{"n_experts": 16, "shared_expert_gate": true, "vocab_size": 1811, "lr": 0.00455, "final_lr_fraction": 0.1, "doc_mask": true}
Below are experts of layer 6 (counted from 0) of a mixture-of-experts language model. Rows are named router (the router's row for the expert), gate (a neuron's input weights, with its number), up (a neuron's input weights, with its number) and show model dimensions 0-127. Each number is 128 + 24 x the weight over its row's rms, rounded and kept within 0 to 255. Numbers have three digits each.
Before each expert's rows: "mostly gets" lists some tokens that are sent to it at least half of the time. This comes from a sample of Wikipedia text that the model never trained on.

# expert 2
mostly gets: " in", " to", " of", " with", " as", " for"
router:142108141115068106097152137169091136086094123135139171103131125139115135155147088146156127118173126085104166150146123159135115126110093120113126141096132090146141081148148138142138160106121131137151134126098182108113129107112166134124112130119114081185073118097104123109131133119142109126130150132122157132110126118103109156135145159124108111128139160120096145092132097084160112076096
gate4:155100186118115133096123162099128144129116128166112179091135127113163138179179129138164144082137113159102150134139148148147096143106135114101127135117148091111174144167123126123098124110157129124136128141125134137139117123154107107129113149123142170117156126114118089104115142148138095142138152138119096132169158152112072158126179126135191125094104122082111136112124130104160135100162
up4:097095175137151082141117123118114119140092151126091136142133151116138127117144123141106162175159139069100143139144128116100155138124113105142117140052131117135144058176149158100132141110118111119065124142134137155146095157132124168100158150127124101079106128112090112108131137134121114117108122104138129093151106111093142106145156148128130117143148158132154145142172115174127141111123
gate5:125132148120125107111120132167119133170119107202080117146127147142115138085173173112141118141130118121130152161096130138134132161100162113112114120136145082140139095142138173118106132086130126141138173129160160125116131140135129137132147130117118138148112163128154107107098125132082107114137096131141109174155091156131096161185138164203106109131119128145119166154147156115135161119139
up5:158143121134132092165147137127162125151143122122160129148147137149136118125115151124093101119195127149154116134125166136104127136158127188170130124117105107119096137115145135090131102115157107164178123124185090118111123165138119123093109111126124151151112101131114130118082082116094133182131110152118085119159104129159074135136078118121163096160132101097151131135114113117132124094124
gate6:113155137104108134162155152128136127126106102135127109106132139110119121108111084103118117161151141111090149106142105111121131136140129098101135145157138113139117166136132119132145077127122120120183099155126181114105140121124162129119135111120116132091121138134114162115071100117199139110131136161139099111138117138126135173129135166151075120174183114130091104073112165146159130115185
up6:095152125123151148152137116124160120126142084142160154135124137083132104131133119127141094119132165112152091137098125113157168127140149145145158134152117118144135120132129115107110168128129176122175158124082110111084107123084123149115154145152135147145135131130131148116188167161130130108140139153129095111067135140117168130189144125110109127128202130160102127115064136138113117149115
gate7:135147102121147116107102142097111138111141075109139154124163134101130126096120121131148163111105120086088135089126153117101121132110126138145108130103117127126128130138170133155142147126136143148168119125104151142177086156133165144173162117122125110151093180128127100110093114151182140142094163139113135108148134178149079132133117125133116118085112133130102115064137179087112112121169
up7:151106109138164106130139131110134121109129134143114110098136115157141128159105154092106091114110124120140127118112101152124162109102091134138075135136070133155174136105166122173161115127144128098148125123118128113095135162111111097134139136129091101148161110164137130142097124121142112140145169131103113127176094147148141177168126138093117111131128189129080145097133103113060104126166
gate8:129126128068124134123146118152154125115113141058116153095159091138113151129096092121124152140125130085116121135171112133120142109127069145125110156161091110124140123127148150127136134109174145117130148122113154132061084102127142152143144143139157127093096138098127142156097112099105142118097135184143162166110106104117124112115151131128113137121169104156098172110094129133093092114148
up8:160164143098077148144162091152171115148133131127081110079108145118126116169141107096114101140126121172127138142181118154119123124100156099121112128104113116140148146120140118149109155107117114054119122120107144155100178149093131131157127160112127104143151196118130107148125133106132137117098128179118126153107127132130129134106133108122108156085089081170117134155143137133141132106119
gate9:119111070152135143137120090156134144128109089116092166164139106157183096108147073137115096125132118151129150124062126114131120119096125090119153112119136098171161096113140100142124133159094152100200116139124122124130138155141124115142100117143134120156120101152078126121148140102125120148148113122100122150101147106096123125151121128169140131134142113089118131131116072142161147169143
up9:159116127137094115114147080111138140081097147112158098137161102128116147118083101167156128125114150119141130135127121122142169128125138163121145172151102114124081096152109145123089173123145116180147101136091178116122093111122120143154177094103106091145139123141105102135131155089144085168131107106169116172134125138132129091120147132134171116129127131144146148118138143115092165149103
gate10:117130175128136109132095094140091138130137086096125132120102123103127091157136060168095134149165092143142121147071131112154078119112101141161132145161137121133093121157125159093122097130131148128124134144144108129152131091115170154154137137109140101149128132146117154077166135182108133166078112138121149092132158146080140118157139145123129145115133117115150126142137110150101151121088
up10:088096159150174112146140147110140124128101155139129099110142123131123085091151158106138130132124156134134149140151125172117104129090117157148123168115085188150118067125150163106158110099147132112138093108086134134089141151128102124088120102123082155095117105104119135116113120108160109096154108156155131112120176117147153107136143143158140172106115137115157147137179147118128144102121
gate11:134172112145092129119146074131114128111153103075115136098114128078109128160063114112117148107109129086116122095158137120121111118160104136152148127101149117153117110156161107120154140143139111133146109133168132140120125114105128092152195157139141122150091112158129138115157097100140156164088082121126132085093141110155147115131111104165134140146170132175100136135133129130129096127165
up11:138130138138165201148125159164164075119114107140131137119113126112151151117105144120102148178125121082156106097098123147141116117087083127115116110128119108155119129111124075110079132106091129128109194157171077145131102132126099136127154128118130082123118171125126093120154099131095111132107164110111129135112134141159112149135149112111106127118153144106121150098136143148105118101091
gate12:166162132097117139143179123163112163105093107133140112129107133149143117120086134128126100150186170111136133156179095111112136091095114131127132131118074142097136129154127082169138105139108115147123153104122105122131107113124156138088112130092142112147113100127128154110146085123182119120126143137137132146099100081105116154131174170177126149101121097089114135134152091125116127115105
up12:079108126179088149112122153140124118108105108172110139137104161167104101101119093168140108137093112137087148169141113149195102153111113095121141110151122148177137086106157127157120140138170122130122122141177117143139101106167127144113119126112109122118114145116099100144134120145128142127131127125141098166123150122085122130117100115129158104071135104112114172161116145075130146110119
gate13:180136134125121112161175127114139143094125127111102140131125179117130075153087116109114121102154103132117125139138130166187110096115122119117125129146106095154121090093123136103129168137157173135109132120072138141128156113101113167072130126122132092140116068131171108146137109121142124137132159133138115168100177149118123109168146117132139130134107153134083162104138167109136142149153
up13:119140109118129143129123165148129114147102173126117102177145114128083125131112112132144128152139118142112105100111174138146145186187097086113112110161150132097159143156143131115112133165141091092161131144133146116116121170122081154104141135118097113143147145139065113102151130117129127126151109146095143091123106112092131147112183097126152112099139185143106118133128105183147120124123
gate14:142124139136141147108112092175130156149173162122120120206143128159144136160112085091110140101130119153135153134132146152121124114149093079108137131121124109174138079170141087133152116152124128170107131160112160192119125141177114075124133122101137141144145127158150115106128118145111099134088115121077119143159132113139103136104149141116139121092106150116144104113111134127127099152098
up14:097139161139099180083104144146124135117142134142167127144129128155165146139145101127146121120140095152114129107092103112114132181129088153175159097178113127116150128144141113129135145144114173131115157157132112110117133053095133109130119135151115130096111110143172129150120116118147116101134113124123149134100130127068118145117090144162125146161123124076095124086105135190129146100112
gate15:155119175102117118145091154116150152147102159119145178090104137150145128177123112158162152105152150098170169174098106160149116132101111130129153135130121094153155093111123123078145147123117142156146145118122141129139151157138130109170153113118166148130087127102121135180140147113118141123122152057108163152128117151136100123157144130119123112157153142134110165107099137133124089138098
up15:149144117154104150136124105119173123136111126118108135130125144122087113146114162141096133149117083158134118187118141154124149117132121089127126141173121111135135159147134104120101145082069143114144126087129109132116144149126114146104167154126148119137107141130117166109117081101182110097138090075111113102095094142122114088108111154084080142163094132098097137125141177150134134117143
gate16:149116163126120118116134133159106112103140095141130115154102166128117159148123119139174056130154111127171072126147142134126127114084124165119146155118088155115073138133129124076137125131137131155103103128112138136090149121088158118131126078127158120123092122131117108131091112120136156149071099170120105160165137126112119138121142142157063163122136099108121106127131112107163134124105
up16:097104105144117097097135123131147095127149158135136134128107121117122130095132152144122120112139092105112157161133117161123105134129130167144113119102100130091060182118129102126117137150166110141119141101152105102106086153136128139150193089098121170089143149134053143127121113108129153163118133157093111116146117096158110152140167129123110145108129117155115106087107165161118145135162
gate17:151084152141151150117183099099163150132132139133132089119157082113141078143173089131154141140192140083117115146137102135160148144132094095139160076080137139136144118155147124129142126103090099145118127156110172148137135110100125141126130129144091120126113141119115137138112135129113135123116164112117131121113107107114131151136126197169105141118113123116076129118102130098185117113139
up17:137116109103118127140126106128145139136133127131080154123114138140133170121112112144110129109100100134126137147129130125134156129094103142164137175140127090137110138175125104161154138102155111126139147142103115140111101173160149126158131114122186133140139119065055073157152129169138080136090134174123114128164136141109130095126107097113161137118154085163169152140148139154125142094105
gate18:156146124137176131143153079130098150105159129137108116128129124102076169143125113149122098125169094138139156117147091124140135097103097085146118123135120140151151095139133109126141119089129138105157113080090111146144141167136089148148142087100101139129143143148130122084058124110130143111134115153124175093115122076145140147110151134153121099167107165122104137103180113138127133110123
up18:096104118127140148126128067160141153108111136124188131086158157139130151094138137166099127144084117147178121096127133143118182125103098173101155119123109150100187135145168135098145150128101120120141140098124130072105095096107136132125103107081124110160092117164132146102133158151110102127143083095123154147134131125126134101101139113105125092165122145143129128128118118156136126129128
gate19:099109162123119122100146137161117152124126101117134147108099147110156134123120135123163156078143116114116122176104104170173113116128093109126129160147160089144107128090111130135130172144128149148132125147124143161111150103098141119136156116113112110101112133118118106147084133153115144142140194132102108159154107125063136119145144134102146131083118141116117122117172078134201085141153
up19:182132100150152148123161123144138128121111160125135077161142133130151121135188078171148105108123130118113129093133158178135149097151123116139137176124120152160161117107149117113161127131141085121152119155128166135100154165119145130080130148108152157115138122139133125120135107081093124132157121103160146169108176134150097166096129115116109162111145126119157106143151103097118109118086
gate20:152085121089140106149155128118105161105128140142111065116128139161150087105127161131146185154163115131103163124136119131180158108159140112136158140155121133145156127121152163109107127124160137086155137144120130128086105116115118151164114148135141097083135127146134105146116112172110130149084134138110112151157137118145161122132152162119126108138101164105138152056093143128148140085113
up20:129127168096129139156122124100091127157149146132126152106097087147152109151157177124146143095150143113103142140144073135146142123149153132146126126110129149172144104158136175123104115129155112129105116100143178148133097130120133130098120180148125066154131137115137112075060138111118155176138139107159102126128126144150118124056101134129129117124134142139147116146095136166105101142135
gate21:122135103117101066147131149106114088090104128093113133059114133124125186095130110096116136138104112109092128161134136147129158118126151129125138153117103142150097141147111095123127159160115136144131169128147164108147133108110153101109103143129120125108095140143161130141152172131115152153176113133105184125148136205100124154092136151137132122123159105115106077152121129125142116099111
up21:145125104147121092111169153090138114189127151140118146128134121118131108163123152100088134119132114100106147168063105143174117122126109123121126086097147157104140140105141112074121112071147148136138131118120119127143110096110123163120121139093122122088143110121174118151102138127130137149105135127156112107093100158096114106152185138074103128107136114149149140118141131150074082135134
gate22:122153157120091138138145134178133144082112143095123127078152180128151136161119152105164123093143158149130122149140142130122123092097093067134137117110120128080159136156162108127156136113128151137141102118154122151139170134115157114140129124110126103175101093096118149139122147104124075181165139114077151088135078149127128109144119119126132158141119118130143156138135088130158156128131
up22:133125091155131142117139167099175151158108133133117125132128083136170122149114118097142121164122131087152123107193115191097119118126125104133144165137148092162103113144108095130120128128120151088155168159125141174147065160145120134133116126134113123115143162106109134141153116158133077134151109143138096130140140140142120170143092099134143124119156144139115182093140107109112108117171
gate23:136115149125115069111126119119144133146123141170170136116115163115142091151152128086127131125107136139101107107113148166121120127078082143150146092106155118141108126175115105137160141105099154150179134115102171137121108139111156142193111117111137107160143109103132163102171119112138147138191192134120114125128106104096149123146148155144104151138113135139131120109172135118115161114151
up23:098195103125101153151196154170186126119113138116121105101138139142162149128125148127148160176131178093113137131136130132136155153092126127113159106156135132126127132165171135098102087150100135129143125117139108137099123134127107121137146140100143125189162133122099143105151105116140108102145149147153099090170141112132121127107096136100109110133118154128130159114117128190095125102113
gate24:136110095106059167126126117113113165104103089175132126116141118151158130130126158160137121161092120122136150140094162125120132116141121154105143118097096129147151107109119086144179136113121180103148149129126107134147128133156078117150110170084126123097122115127117093155096158111108133159113137119167144121105085174142132108134072107122109124155108125133107162144120098155107115087128
up24:153107113169162144115118111132120168152115091120106158162114113138090132109109155148113124090150169155130161141146101072103149115105139107172123147115140113138115141158131125105196151125146124126180123137157124159120107112161127104133142098102091118110151137139123110143101138103140121105147153165164148131135114135107078108108101134144113061130105161136113115104102149144113161170156
gate25:122151142125135179099129119128130178127192098166151163114143139124131140133128135119134158137126169105143127128102107108148084134100127134103152190129142111125102116128117115132172151088098103168165146099130154104083105142082124129118165144101168067173135137121128131114116132120119109148143141149139121136135121125094113102144147096165120114145148161120121145083183100151148142137124
up25:141121119154132176126135155133118107145137149121109162142161098114118119113093133126123139142085110125147126140124139118110122117144124127088093158104178140134134097161189165136141099149126133146102120125116122136109122128153044118120147099105157135139125103136056151126113123111096095147104106127131108129099117113082114136173137118130115129168108105187115147128063090146152148142136
gate26:111109153153145124145124131142128134077132070124089142154148167137133175154134073146094146187133115145144125126100142100108124163093129088130116149077112135105130133173128130156117155133138137128112155166074173097144123077120149119157107116120124173111117100124135152133161155138127137125149144133132130103113129103174134174169149131116132139151128120117145084120106104108152145149151
up26:101194140148134141078136099134136110150177145088115112117138129097131146124111122158141151117122085122144126110156115121133143113065087151143139136150150126101146171105121139159161187171155137137145108148082109088094139116097133136114143121125155121101166121075145110096125110120077122122119118138134135124093130137106157148154117121123133148167146110103115102140109113131125075140097
gate27:124110124123149073095125141146142104159148120122139137124106133167135137136162148113137109133160110146147184089098143105121150147108130120088125131156122100128151110168146123124132149106111125135143127174112143099120095125169109150118065070108151087131124178121136162115111134123168092109134090160162156097135119105086123158118140127173151132117169155118146146140178116127141141103154
up27:104119146134136175119158106110110158110117117131131082098101116143164159110119098136128128139135114109183110119141140142152093127159109135124131106112108110131155154084125155145142134133134122108144103125166154183126098154095156140145119135151114118160119106145119097140106122150077114111138159112066127135104084125120177163141138128150136081110100104115070108130151135075153122164160
gate28:130111121171094132127151114104100137103139088127142147121151149141115128139159105102115143095130129148149112172167107136111137153125126175084097123137099127110133106116093148149128120140149121123110144165097124153135182088089144131153128119134177106105108131118115122145098114110133095158112161194125181127116078134099114152159137138170113173132117154102110120096148127086088112152108
up28:165134064104127138126152138181149107154126099115145145125116106148116131124114147151155141147154147062080119125105098117135117160124143109148074129105093136160126170175144100137119121143150086086125128091126112144175143100126160184135172127127145158135122122100103111152164091154135129154133116155123118097142147129120127155126098123120135161086141159152138129143159117107124136105116
gate29:112098160126109130173125095117118149127106130103122155090132133126136116114147110116146157122121108089098133139109118147133157185113131111095119095125095129155094118118085079141123120145116120122146146125121190108198148115122138120101119149110132121137095166074077135087157164123149115141087098155131146155100113137102115176139120104136102141105159152115081139128163144124137113148156
up29:115125132127148092112129134163110077141122142131109106124160159124144134141125117087094114182173140126146112104092134107145140128083121106173131148101135128139148158154164149134107105170122106101138137137141112089137129079121134098100156121150162203132149153108105146126114179122169134132156126152150105151101126133143107113074152135096145135125107144162071153142142105147115148118123